Experts of a small language model.
Size: 8 layers, vocabulary 31118, 136M parameters.
Experts: 40 experts in each of 7 layers, 128 GELU neurons an expert, 8 picks a token, a softmax router, a shared expert of 128 neurons.
Below are experts of layer 4 (counted from 0) of a mixture-of-experts language model. Rows are named router (the router's row for the expert), up (a neuron's input weights, with its number), down (a neuron's output weights, with its number) and show model dimensions 64-127. Each number is 128 + 32 x the weight over its row's rms, rounded and kept within 0 to 255. Numbers have three digits each.
Before each expert's rows: a language model's description of what the expert responds to; "comes before" lists some tokens at least twice as common just after its tokens as in all text. This comes from a sample of Wikipedia text that the model never trained on. Tokens count by the router's weight.

# expert 31
It responds to: Place and time prepositions such as in, at, during, within, from before place names, plus table cell separators after names.
comes before: " the", " ", " a", " his", " New", " United"
router:128127140150161087121155110142113180155159074144099160110184138142140157112150120120160142104157116114131149148124141162144138101189150136141131111162083124120131119167148128102120153119171150
up0:138113212133179197149109120147096152140109136082131135155169113143121123073125166044124092125045094179098158146157107154071099183169109152130115126098098049142159176123154080158108126094199102
down0:096172097082129171095093151080156103117120174124076151097122120111146064154123109099165173165114121094109070128133128156099176146124139136119094106168163115139122143107119101103117107067131118
up1:147116142143176090139123179138156206114151158174121139114121121112108119135119181082126144188159152117090131106097128102131161098117072128127173171180110189078162118209123095110149137161127140
down1:134107108133153124106153093105148186144179162149107127165162098113134144137093163098097144179141181101053155132143070164163138130152127156158186154154091182113129141171137081160069156126101209
up2:170135099147139091152146112216121138104189072126136135218162126131151139066170181155145096118138128099161172140156151127167131157164120176126114175159111071177069139172133143096116109158118132
down2:164135176106144157145104101193090178143152157146139127141091182123154114087193182120116094149175103149116160118129065119109118195144097113144154106181092129112104109095122118123105155144144197
up3:135138132105152074162156062106159117110097141091107179109117121118139133115186172120116095120146159106102113088109147128178175149143147130197146153176181154096144127111166131136172146113171091
down3:101048149096168182143135104105102108084113120129147165092099107097158143173125063135094162194141146144163131139138184186168134178128104073134170119163145091117123123114159112155189140129090075
up4:168138112116098068135125113070132157183124080128140130127142144144128120111177132069145084131123182087126109179149122166138066141160130104171144079184077144037143127157106091167141154117122173
down4:069095127090136130188143130078163140183117163160141116111099111113144165115185066061187168142141126138108141129111148131128177101082080139107125116127131125135101098110204135120146143128208127

# expert 21
It responds to: First digits of years in citations, dates and career spans, such as 1 in 1915, plus some name endings.
comes before: "9", "0", "1", "2", "8", "7"
router:170109140161213096117077086098127147148081099151104138129172101164114127201157142143165077113185118083139152129097134125123149122175163130106111133137123099096121127158066112072101179128129146
up0:131131142134161123121107100165126122118043106127100151107135115050127166183134081130124173115118155117097127145093084155132181135088130074088139135176112042155167083119137124108124168100141168
down0:131142148144119125131146141073147160140088149152094124122113121124098086160179124167153184118162131119123139103119099103173103099124114102139150164163090121134122092170132125137173143072136113
up1:122155137175118063122157177130118119118124155146127130182147087108112130141118117144168081135159107098141127158116062123108126117150130066151137131114180098116110140143132081192125120188141161
down1:147122132123114080111201140155156075097138147104074130113133136149106166104129157135116095107122151115145063101115122104158059123099149123144162080123104091102136159128096072144150132193125142
up2:212095113161141169122155140113123150121091176111157131134137072138133158172163094116155124121167118093137114119191095138078147176136080164174122148200129107181137133134137155222145133096100169
down2:146095103099148183158183203134122157129142210101162139123156083056144119137177108083074098099149134122192145141185184101103107138156107141143149101146115114091107177131188119111108109104097150
up3:119083175119123138193087156163203101114076076190142141168159103129100100113143068158109090093153130131127104150162137191086120154149187155105180104129122076174108114174111120112141125130119148
down3:067117180091140121125130160142123154186142113142100081164125102100124122021080151175134106104073086154123123133167100121164119128101102128147186124136116112177085102137127148128129156077198124
up4:047154019085150191137120142144160106116097152145137181065106162120132205067162156094130155097086141100101103217136164092102129131089091167152109159174094103108068128136103074104107102087130151
down4:123080101110129103082134123111130077130138057142138076116117078104051135159102158161049130160098112093107098141143081129167157132110131141115195103101131122149096140055119094107185146149117144

# expert 9
It responds to: Prepositions, table pipes and colons that link a word to what follows, such as of, for, from, during, including.
comes before: " the", " a", " \"", " his", " The", " he"
router:136089176178119060120123124118137171167087104142090115117171115070141151105163117117178138093120078120151137149095144195101165077158145171125136176138084093164115103192120155138139113113167134
up0:133080122135136067141112153139082087128131126114123139049126104174069183138159109140144095122088088115113108152116049104101113140127198187191104108082137151146130098119101138132158100180128090
down0:144118144127170105171147198175129085158091121143124150122108138127122132098196155126126153148179106175143095121165124099162142148094175143079140133165128105152103165157147108220123069171123154
up1:128185081174085154080106162093134166084101159154117124179164149123188105131158124135090172162126178072161140150132125118144144093124154134158131119154128165128187109179132110090187071090099130
down1:123067070173171112098123095132171095164096135113133150142135088136166144161151132148166163151127147103067088135102135156148111114151100150148124137139151132136070134116163095123170121083080151
up2:123130201157123159193202107133105127133138172120131106125063090153159108102125136169084131109149100164111148136117195112102096176147177152114148179185132126163161142096161137086146110164161090
down2:140136124074109160162095133107115135083110142128107155117139122177174150139069140156158119149109171063030128140105148154172152068098136113132117134090133179095173124061099094080112187173154113
up3:119119146120137080136098101100128134133116089140137151136071135225054125111116115140184139118137092159127153139165168138125106155141074124126172180137141126110141140142157145102125144136086117
down3:130116149142113129138105102180162106095188101156070111090060196155133126125079106124085132095164105160143126079141107156132130134126117112130179174134124094116119147092132128129143180148146197
up4:107146120165122168095215163163154145154112086139147095146122128103132121116135148172131094130122171137191095105098117160119146101134086145141119146102169155121126106131062124090105111090138148
down4:084123149099131177080132190111140061091168098083117107143164184117085109153118150126123090095116144106133118120122105110154181131143098115120091136150102177135133112133107167126107143143093098

# expert 3
It responds to: Number words such as two, three, several, half, and digits opening numbers in years, scores, lengths and population tables.
comes before: "0", "9", "1", ".", " |", "2"
router:133075154127226077110060095115097132139082103178231169143131109133144112118179060191063169097144108122137159136131127127120155091124132142121120167123108110059131134200156111099093137125143127
up0:079093111121125147097116123131130100093067147096209212149188101181163183114092139096120147128138124104061137143112153129081157167118108135143097061107090157092114166106119106194160167117109111
down0:132130137111159125173127185128176145083169138117116142172079092165126080132117117076150115134164139080162119135160134156160171091109087117113149108140116138113134140111100167163134121188149134
up1:139071089091133097084167057124138097205159094098184176127057130107086162156068172136160116131106166118134127054162074154076149140116140201168112157213130117106123122130103108217169128136139098
down1:167081148125118160073091138141146142169171094126135156117094142125111082103106135057076203135104143140122104129113146124134138159137176136118124128154166142177197081157186043172116138123141129
up2:127110117210143112096133052126085144188079122116173116141145094146133164103148105116133138094083108185123154110114112160147151140114149103103169133137102107150091114082120048191163105154113151
down2:090113084151081130056064138167155076107067114149149053119117099160092165138172130110088123119159063157120098140165130142119180142157168137146109098143076125159077176141152122081114122181149174
up3:098127091182113129109111112129174145110126138150149132131104110137199118018185167161103129194166110097117171120061151134118180099147143090171175112135118157109145064142182130085091085106116115
down3:089154148087105145104132152109129123098129081130200125160109059125144138104088113173106118127084114110135136128100077154109104151126152127091149113128089198105110169145126167120066153157145105
up4:182094114105149137175090112157141140118134149143081131152131131047147157084153095143190126183046110116137173109121135067111160137107104110179162166162151138111145119125133157134125124153135144
down4:170115098088142104157131121135116151133212163128099106140125143123175096147115161115143086108120146128166137138156156121118156166182133125132169161171141134129159152102184076104084118151184142

# expert 28
It responds to: Cells in sports and election tables: country codes like USA, positions MF, dashes, Win, Total, numbers and percentages.
comes before: " |", ":", ";", ")", "–", " medal"
router:159094165135159109130111079112119142125053139130139135113176135094113145151164096142162094135150105114147160183095138118205173119123152144125116154119123118124182113179136125064097163103168151
up0:153060146153096180162077124085139141178140152144104209098142161122100190136125083125120157116094152093168085167077095120149144142127109095135136069113102144155144094093083113136144154168157173
down0:165170135127141117220180093194193136149114168079148124176177128144073122137141128116171070164134078128154175144129114164140124107180189156101116187163167127130094135076099125154124135107167168
up1:094119151075173152170125079181129166088124127170151115125143147128098154097115124123170145042169108134097123148110101144139141133173111105057165127126058113124139132149154116048093155124164148
down1:106184127103218124132175088110083114117134112052073122119137118192081129134149101114125080085109136112142117160098149166135138192133112129132201151143090011154157113098167126126129179114110109
up2:130138100090156100111083168085155131094135139134147119152126123129155091147118095139109107139163129108101024138155032115149167151140136119110151129163153093121188091083110125114115096135152103
down2:126128171142121048138140049101131166188149076137156104093127122150167085179157158213092112098088125188145127133121127081098174160136143181130107133135107109125145164154093140121141085140185096
up3:138137121117109142185144173133111102154150144056136177104078113124082136117119122063126093177147106159099086190139112153112130162191163156141155112161161098091152187129136137102149133123110115
down3:097143117067174182137075047134195122136095097141095147153172132139124170135144108100133109202115160183127125124158090102142092101138093139158131140116068153146140096093152124165151151136084137
up4:129196049118147112125119161130124175057153127127127119099130149117036175096125119162102114194070112130146130162123154139129149143070112115140108129155137096133120122146141159089127141111123118
down4:093124112102095147142121099129143050134156117147164064108126145139091112096166154141136140188098157124142162164104116105149099099072121142156152126060092112129157140195167130102158152126098096

# expert 10
It responds to: Line breaks and first words after section headings or taxonomy lines (Order/Family), such as The after ===Pre-production===, plus table separators.
comes before: "==", "The", "\n", "1", "===", "2"
router:134064165124112129118118105094125155175082065184088142083157095151141158099132117142138098141130116123152155142089132144130142093183162163119116100159142119153143127179109130144124129078142102
up0:134164148096157138090155104102120125119055140118205152115098153140166104139124131113090187129164164129116137135136162112136190195204099178088118108087124132106118175115156127148114135121140138
down0:171110100090084126179143090141123152114124134170208133111125115112110121143098093155152103129161151144163108172099164116154105076083120117180141144114148123149093081112129122159202116107096128
up1:157106133157127193083171088146137171147122064144105143124167116105149094088088117179084123075111130118191096099150144156091113152208118160132130206128077140132124122220094133130167088108164108
down1:118145162094134115099168089055115167134123111133162129178098152148135129148112158186115118105170145183180198152125118128120058174173148150121144096163143146100109147138116173099098132160146088
up2:116129083127143121135154087078118085141094127165093128099146133084088112142142125141097131133099120158153240132122100138144051140080156114149161118176096146117100162082129138116163088155121125
down2:106135156171080116177126165171070147188127099141135153129119150094148157142143127172134065141218121109073116133206112110127145202119149170142136155116116143148151148153152158167112098110139083
up3:139158107102141102173154135057152120135102109156111088117157126148131142141109102111160137140158096148127118148086134182127107119210105150180059081111133146162185139185140112068095151106119128
down3:126130070105095177197133112139136167173123094149115124115161150186130116118142083160145127130132107134074153130140145157036142075154088202161153170104097159126106165106139185162125181122131134
up4:112170124101141104129161104169130149123114104111143129224171076121105166084169185154165092153111118115134144096167114139143133143165131117044095154067164150096072142081171142146172145108138135
down4:137137159089111101110110173113143133144160127054197121128121156149078051145143163065098133123142104074089126107131130136123121171109124177101086084105120117150139150078117072068106168115179167

# expert 35
It responds to: Prepositions and articles directly after verbs in narrative prose, such as looking at, appeared in, taking on, from, with.
comes before: " the", " a", " his", " to", " an", " her"
router:139063166188124061115111110131136132173127109155144102111133105146120172120166085139153158090118078083142134157162138139111157092149123149049094135130080074143121140141149121126129109127191143
up0:097087149118193113088199145096136155112100082176208149138075102141148056091142062104100191144161128201116117107122144167137163139170056124177154143096084156119065155134153094154124153136122188
down0:106099157104124182096163142112162099139127209183129086132177157086126133111170141084131085141082159132151102093143107125145127126120175118195070130144054128074084188139175152103127148085104117
up1:139145155152127111139121159111190125126063132078125095158167112111095133138083103148156194111127093125157124131172083169150083143130150144116088128107129137153058106163067045048155145146101139
down1:113170143176114116110144158096114149102138115152168150130145128118051109106129137148163110150066124093164130125144137107137127178130133153129110193055073137221149114178137072156126134060096091
up2:132141096214148115216156071185197124121077184157121142148117099102113110113125110126143095148105018123098114042100141135155149095113098133144085188144161123125098120120126153133078081077185101
down2:191120127137149099119172145135114130091108147142107068156116170180122075117135106171128162154108127131123162132178091125151061032109092149068090119094093129116101084139086150184107131077139086
up3:120152187132142167123108093102133132138124126246153140152137118106133126136152108095056147158152144078083145129176080146148085123102111127160139111077121120149117156124138095187134136125132150
down3:159165144134154061111100129118159138156131178104195190167115131104091113150125107121086163135170156118098117130086110163163165088084140130166095112063117173147146093114111103096145127129114165
up4:158123118096094096162112044146138125148088123157093149083106152089052158091137165160126124111114199131085178156145125090137143155166102071124100158141139088097093171118114143080129173167137156
down4:122079122118124130168160079121126088118180161142178101181146176216065139112122167133129105093165141114112112123101128136101139178130065141137168177084079159160107220111119175152105136096149155

# expert 27
It responds to: Auxiliaries had, have, been, would, and reporting verbs in reviews, such as said, called, considered, followed by that or to.
comes before: " the", " a", " to", " that", " his", " be"
router:128106114207088099130100090112117117156105121134107134102106062090088162126146075147170136112141062134152143140170153180153181104154142104061064167139142085118153122130138102105114156143161154
up0:177163136111159158146113101090105163091118123149093162087111127129107138101134117098141145109091096192155134101176115108118135104163105142127112125102130121135109120142123121102127129177098166
down0:160179081084116137165082119155137137195083083146230169081115108158125151130103137181180179122140094078144145189087128161110233182138154166097131180071161055124116098084131164134176110131136130
up1:155090090106220137152131158109069174095136137114173114103129168068143146143157119108170153148150141135097122082112121160150133122139099125137171137110194136084106098120159132176192089128109110
down1:105130114062142198203135119090166137096110151143142124158146121208138135192066151129147089080131124091119099108138147120142115117152145178118159159082159130105142116154114167147101141139132154
up2:208111112176111109132145186080146114137119145106080105170140126106123126100185108103168104097081087103115138145080128139188151144090098141129126138136128126168173113193120120127142143100115122
down2:190114120162099121145140156070170087117131111176152151171140125127146097130185166132133140130084135131119165116126108184141159093122120125150122140137082124131156101113126131083165112144124141
up3:125129127059151129165113119100093095091134174141145113086155117107119057086144118111100135134176094120152109060089090141170116098112159112154132125135129120125122159096153107100130100119150125
down3:104085055091171161136093084145100156083174145087134088127104106106152084121109124171105144122054093107078140119064146144113134079144130138141108083158133141096097162112166192121158102108183121
up4:201165174176151132134082112142162136091104142114139088093196171167114134124150151098124209145126123111147149146171151110152153124142135092143225086119105090093086144090085158161125101146167150
down4:146141110111090144184170117135146150152148125099135104143129216141122077131180148075098178085159142107121111136100089078086110076047107147110138111137117144120163206118098159141084148142072155

# expert 22
It responds to: Commas, and, or, but, including, semicolons and table pipes that join list items or clauses, e.g. Aleppo and, as well as.
comes before: " ", " and", " The", " which", " but", " \""
router:143139131145150124105091105098094128163120112160142190107151100108134101197114135120072098087134077126150152147089143148118155112143135133124057195157109128115146073152110198110132170113137135
up0:128192160156123093094103129117122137099171106149156157077147126096156129064094126130074134087164132133167109130154167177144137150131061192117132131082175079116150132148103048131154145141125138
down0:098150138128103143144153167176142116103177144141121139117126127139157054087160206118139160105157135107151132106101110058079105149141133152133151098108117167127126082137114038120129130131171153
up1:157143075150122212145140110153145099168093061119139100135151138128076109172103095140160080092125119058092149128117155077105103060166148156088119143119137125115140093072114081118112076187058105
down1:194152138116130168085142121123131143168131115127153107118114146179131085184106124153127124136162171125123093149146111180189160130090052106101153168116112095102177086119123061178143189128125087
up2:114096107146142147150122140072165123070134087154098134186084144113109106104084112155157123180176145131082123137119137133093168133161149142132148137158079131166113107133118096090192083110127117
down2:156047196146127099138130139129116167091134058124066175079071190110145087121099099089196106083160159111151116067130054113150105163123181127119163145136155149145147087144126040123063139160171129
up3:153154141136138133108142144085155094169147139160095154189103138156096126129119073105093150139146133126095124121152147138122167136096114118179066068097132143147115115112138195099107133214147123
down3:087118120171115165148122166112105030166151134122111188175086140149154096105130118101106138105110138178122137159150146123117108141101134119126176115131070167100086112167178185099164131167175149
up4:118131141062131105133163123166165138087122096175138071157105108163082091158091124179045136102111091102131181133158103091127121151114165177159146117115121194093110110080087188145137128180146139
down4:058138149097120152109164199127175131159160144168131183156123130167176084112097120100152119194142121115145161160118145123120118169139113136111170126161138127102147150089122172120121097146114059

# expert 5
It responds to: Finite verbs and auxiliaries right after the subject, such as was, has, were, began, finished, closed.
comes before: " a", " the", " to", " in", " by", " on"
router:131102104209112072118140106103104110156145144123144139123116100099066152139124120191167085118182088119171123170174117142134157108143160137091106165165062123122123119155170133107111156124157133
up0:118126076148145100139135077038041106130135125056115135142163166096164137166117135124128075141157233124135152150149155125125161163109123101140124205123100089153147095137096108148134112112023071
down0:114126093148126158181133090129139127175131157141186137095166162077174078135094125195091220119148135125112136126198134114128151148143101042092115125077066136123148106127120106116143117127088178
up1:160133136112058051083116119137154115095123145157133117158106134122072190162167199089162089125133143164137134158141128070164161112162117176128067098093070185115108199150154104155101146154124124
down1:109162094107087062100073167159064148143207099140163137103192140193180098174083162112075117154126154104063117111087106131131132146126066075113122110053114151149115138139115106096148116165128152
up2:145070088211063141190110157138148096107137105102161138120162125083094037128128106126129140093101112093120117110131115175115069165109139201171097107106149069154114114151163134133186135126178114
down2:106119125202077148076164176173134140071186056102124115079063140126147169108167165092108081149140118111158114129191112146091108097171148136168171080114104100168124185152150143186188125169166096
up3:186173136113096121108143139160175120142122120153143147105211142112133101132130162132081150137184123098192080146089117157111145130093142106121076135103146153141118141170141151123088120131100125
down3:116131173160103043164154199100111143131096105125052176131135149133116095146086135099100129116145090090148101161105154044085186162097132145128138113113119086117128133114115101112097086103128126
up4:124105091155164136154132172126105131118171118113121121108163103166156155147099155103053080149126136115068123167141169156119077144132198147197158112157061160140102105191151164062100136156184134
down4:101135082072159168118099125195102167092128129110086103156110136130101140180192078106114132124138208104127157188115141084183085116136194158152145104076149155112185149152121050136088126157107121

# expert 7
It responds to: Month names and digits inside dates, coordinates and table figures, plus infobox field labels such as Type and Date.
comes before: ":", "0", "–", "9", "5", "4"
router:144104153148161115115108098094099139135113121148151129090134113140110192151171119150068166158144140127113151195105122131146143093104134159129117136117133131113110112107147139104131150115177166
up0:109124136114097164137154154108129136069115140158213099101103110149150186108168111139171107167113169122104145142106069134093082096141070108164123129143128084090099088123158121151125137108093104
down0:126104066110133126158136170162125156140098112128120136140108181185179126175094093134217134086111136098114115042088134126142150162136053157142104145127103117121057082115117175104126177142116151
up1:140047151123106128155165167152111088146105112151134165137083143120104089128150104139078170103150170159148169075148136126181113129121152105120089087150138042138120172096132143120159150137133177
down1:118163179112169107111121181090092092144157147041148138063147161142115105182110181129111137113142171116146123192166164126103138101166089123174117164081143147151132087152147185094141110103090142
up2:095076116061102130134162097184179175185138100180101152089130104178123092133103137145166128119156071154108150083122113088165153097100091099141184126134071202151176060181123128136129152160090122
down2:127168121093136113084130113141083194179120153089174164150143095178134100128121145158152088114078152109106170109106170181115079142123133107115138171098082154123165116127165108138126116167159160
up3:120057100168082092141168099127100101144123122132140095177138119142169150158135098162112138104131138085111123099140086161078075182130098117108106162087136142100140205130076100163187106179165115
down3:084132129142134144127134127137091121142127106150123151166150076141161181152163155136095102152151087148150090072112106099066124172106122135128121141044137094101141185088124083190135090093140175
up4:145047096155148124107083099056142099100122174183160136103166093087128118121146095155108174120171155093110106078112167151157151152122130081071117177140108083103153110188149115128148085162137162
down4:162159207081138133161132138132107118150120101107187106134163062083174136106146115111153148120138099131156176108193108123132143098203103098124139097097146115092176169141163113097135144111116084

# expert 34
It responds to: Last digit of years before a period or comma, e.g. 1899, 2006, and final words like century, announced, built, Prix, forces.
comes before: ",", ".", " and", " in", " to", " by"
router:139081107133132104146081102111120129134094087147133143068138114106099108138141139145072101082158085112160154147090127142126169096115139130100091150148157102112130098158086193128097138102142152
up0:134107090097075047125116128131120105176128143122136089116117108154100162104144169117098133115165122156092151127116175068122118156144035159113191115142125084116087189127166112136101063115160133
down0:159101069093137123061091099103138102163095118126121152106108125108100173132106115128141199135068123146120156114103138119132117125162134160058104154074128099148115104066127066214124100138162091
up1:106119144114119119138122067111174114129076115140105143115118144088089098134078137173144166085141057113083115132108078130161159127122125091103124187181113135130152090133103123138178157088157090
down1:096178133153091107093167095099113121086145135070123142114151095111083074156105128114094127116106136130161161146133160111057151122093104150115180158116105132101130156085101114111131147115181157
up2:138157061130079139141168080100092122086108168106180148148148200142086136137115088162206023081082101110075121104130147139148200165081127141132128121112120106106111110066122098114137113146152176
down2:118188099131097081107131055081088116071128172104056114110135148166145146136168131120090149132086125118090135121162096076134158206117134153148111128115094139097156144135095119147120114086116114
up3:154089110117094114140131082170132167106173113103103110127055170092088097139143144132085086098109111225142109128157157125136158173182168149112110117114115089109174106165119079093124126097075149
down3:140092063119155129103137132137096156122176104161107077127090125162086136113122138087162070131137148117141147106136137121098123169133111163099109172100133115156147122136112130151104149158116161
up4:181104161124143133132182133095125123103129109150162154174117119155142123143143153067086155125174143126128093152127149140121072140102118167107060099158133117155116111084174137117143137088107149
down4:107125173139140180137131153159129101104162161179131156090136119166056115129158112127102112159194118132126152209156130090109146153078117112081119093048130144129070137080153110117143162138146193

# expert 39
It responds to: Table column separators and semicolons, and be-verbs is, were, been, are after a subject noun, as in parking is available.
comes before: " ", "\n", " —", " a", " —;", " \""
router:152116130142120107102113104134138124121123102152099186143163103115109128211125075157134110154161119054153125155177131143140135130160162117113116183154088065158148064159129183104059179142124144
up0:143138113135096136127074165120149095191117181143147161104150156117133178128090122113131149174177187132104118109107108168086226109104127133082118189130111189141050128148195134128137153124099111
down0:150142148120157150136135086182099184117142148090147098137122059133152182163081184113122124126170113170099074107109112076115182131137110151133099134158106131129115119090178132119135121078101102
up1:123094102119111158113094158128156111149090086166083163066137185100052186117047167133132138141106077086113144104154221091139145171100180123115181128145099133149107093107108183113119141126111093
down1:146066150138182094111096150187088092174079187151099139108105090143075180100114144130156169162110129114130117107120135199156142140104156127143113174161118130093109155068073099181096120142133144
up2:093147165149154107114074123111139137176129059125141155156132130135162156159152056119172192077146175056139146092178143114088152150138099098139068140114129113073199149141136171105144109149187149
down2:123161117106106108115109151095138128152107124137107133108130157150104060115126099134099138093115216152094169092069145133113131178160096127144102143109172186103122104172168130130161094103082077
up3:121115114147153084121120105155170113106150162108077132135146139167097097124150155113127135093173147065085103064172125194114181120070126130115092142167150173109174039174116109130086125130084117
down3:096149151120159118142124101129132071136169139166103143144088115076128149132129075103107172170078192161166150135122139124132091131109092165158141131121123088127143119094138144131100121116200142
up4:054176155075146165112129110136112109129101098161145154150158151117121212145130102141113136112176114149130127115131133146135105116136101101083130114155070135124141076186142108119110124162184100
down4:162162177116123076113116133185135199130125141124134148167148141136106170170120133092099175135121118140115123108114070107111119128144179095128139131170084147166067171142156045100151124092160159

# expert 18
It responds to: Nouns ending a noun phrase, often suffix pieces completing a word, such as University, team, film, clos-ets, de-eds, atmospher-ics.
comes before: ",", " of", ".", " and", " in", " ("
router:153080138136128068116126137116145106154131117132165151120187113132122116158167121145020119097141085084170181155136125146170168106171150159031124172145137123094157081212131132078097132117149117
up0:093118153144130105151095190118130115125175127161216102159163124134106078135169109083040095166158181129097133125047149151139119088098106121124127148134129125138127147160109126094106125179144165
down0:110116129117161198133160166146117148139185122119190110173079166145091133099129132100149188140127176141084127116134130178173125093104098067164148149147176134176093156174159120098142172117037078
up1:153109147163141070130127188144066141134097096103121121115123143168117095113173144089123121168159116129098105147118124155097157106162163107132131115136126115116169120074174158184107152155158111
down1:121211081118158123228138143146139106118126155174127163151137143127107137127170145176101130134101109136128104126166070143135141142106153153096120162073144146071146164148134136093095151123129117
up2:194102118140108142203142139146119098139164103137135129100154109099125143099156129154124197153161128089208121140176126086166120122073147131132067121067101134076122120146112079103151091137154102
down2:184107114126135110170162166119092119114111115127091179118168094155084096130173154125135138119069136132120118102188151097140060048097097146117098131075088139086070243073186124003200119111091123
up3:068165071112194153156167089135112139096141082145117202148106127107119165115120162061131137103141153140172081124127137159103124140192096147105116130116080112135096076185143079136135104164124124
down3:120167127122164193167160139116178097085119075080126079130158156140103149158137175186141088182151135156169088135149109118128119122094135113174115100101120134102127133141142161146116190150076148
up4:149052132120098134141176107092174121148118122148145147151167107157121168123141119169153140098140126104094133126134157099084092154163134157172166119124106179080176083078161089085146111156163114
down4:117120133115099197084127177062173111097123092126158087183132147168093204169174174128142126084123148158093135111106186105087171069128104106175159132168113159094121113055122127121198090176110119

# expert 1
It responds to: Pronouns and common nouns for a topic already named, often after "the", such as it, he, the song, the company.
comes before: " |", ",", ".", " was", " of", " is"
router:154124163134127093110126082048122147174070135133170155146184126138094152123159111170086112105175117095149154135130110183157132083141153193094131148136151122105135102205119234069095099095139123
up0:129190087083179164075133093126125162132104139128149125167107143175147096122172102128107131111145122148138141120103115085124106154199089080149118069132118143051163143206175146134139139175109159
down0:184165131161129166146126181115124109122118173113138114127130086133192112130133100130157130144105094157081128211150127123163131125088108190141150114116152177135173157161137140152189079094135161
up1:144143149112154157057120109110104104061114149150184105163163141117137115142064137070152104081135136185113173108144140087127111134176143134100116099097114063115139133105161160133139099149140080
down1:173086118206150085129177096166130091079123129109082131134129111102110110128128089123132143087122138096104112134080082184153150177143132094194113097068110067172095135136124118162135146109156080
up2:101151193124127064126121086096105097122070055101195117141123158129122096162143156152186162164180157111131124121131176106132148144145134160124134162100099082126075173199130146164090113147171143
down2:124117144114070157045106140119151092078138143075078162159123101130118065138123162097118124166106153168062141088159122117125144181103086081135141161103090106142125151126165140117168124131133166
up3:140170160071212118104134137150106164191144162128149066141108154230143158097115100092129140103150105177120166127152135123114128149180174176079139077167119148073129132136120132098131111106046164
down3:158149104133106174158100132143114102183124125166124132124159160181147158145128125109063106111118111126109154094146169147139116102163116172091135112144096167054146128096107174156166135178151148
up4:145125193117117123150106099130112090122176134143090117155162146113088095090133100110096116074140154111117167080109165104107121115124108070135103120158116174121127129153092193160154150108112086
down4:120123122106066120154137107144104133158100138145076109193070154180130119140127086106133140165150129178222125112192137118115089161113162100053155145117121138199116119167149121139105121136139104

# expert 30
It responds to: Last word of names and titles, such as Cup, Awards, Stadium, Party, closing parentheses after abbreviations, and final pieces of species or surnames.
comes before: " |", ",", " (", ")", ".", ":"
router:166123085171146096115100079128131140166145099109149117104151079142108173161177152166114158112139095103145146160114134142159166078160174154101112140121171121120131086157142100046079123149151169
up0:139088127129122143137115175131164101155111100154093153188156086183072094196126151132119164103085146075130128106169170086123167123105095132091131164109166106194139118053108093152088173149163134
down0:114126063096200134165093156123090171103179099142148162157192156094145115168103125126138155175133138156133135107137052102145106151158183091152167165129119151175121179099150126146122185132132076
up1:103085114159118140165049149157140094171137144183128113112150150089148135100131108146199111120092077076140128151118170175122118192147101131107126156115125145089164163163075093093114188158157120
down1:085123147083145135119116107124099128143113132131036119055146112086103200200148163131135112103166120148093172114153151105125136103143154134095125102096160162129145139132140093175048119142154110
up2:160098096115122127150089118154151151148164114128133107127120114098166148153121124133101138056158102201168085179079153094163128094136119126166130144056136129144185129129087102115129147205159175
down2:105148116177075107117091102122135163092186158153141128101113140157120140129146121209135153113152141112159157086111090151133128080138090112146090155106176140141103176146159106161102119120132156
up3:140110110084184130184129077144118101166088121129092144160109166161107172155185195130116129165128196140172103172098074157084130122130117174141117096105146113131148094156099084122095124099158099
down3:154135116145142082129157085136110177160125085145115150233253165065107150129207142104145137157143105127168166173084137115143172111130100142120148106131133148112184140106142144122146125093144071
up4:155166078187151105160112079068118134158151080093152077162086163100131169144130113186143107120122145152200159152105133158149111108124093129096151121132134136094074141120129092120086164101081126
down4:072121081179135159129148128133114069096147087036092066132128166177145150127102129141174119095126165104119114120160120102144161217149079138144208145111165201139149146137106113116156106095081186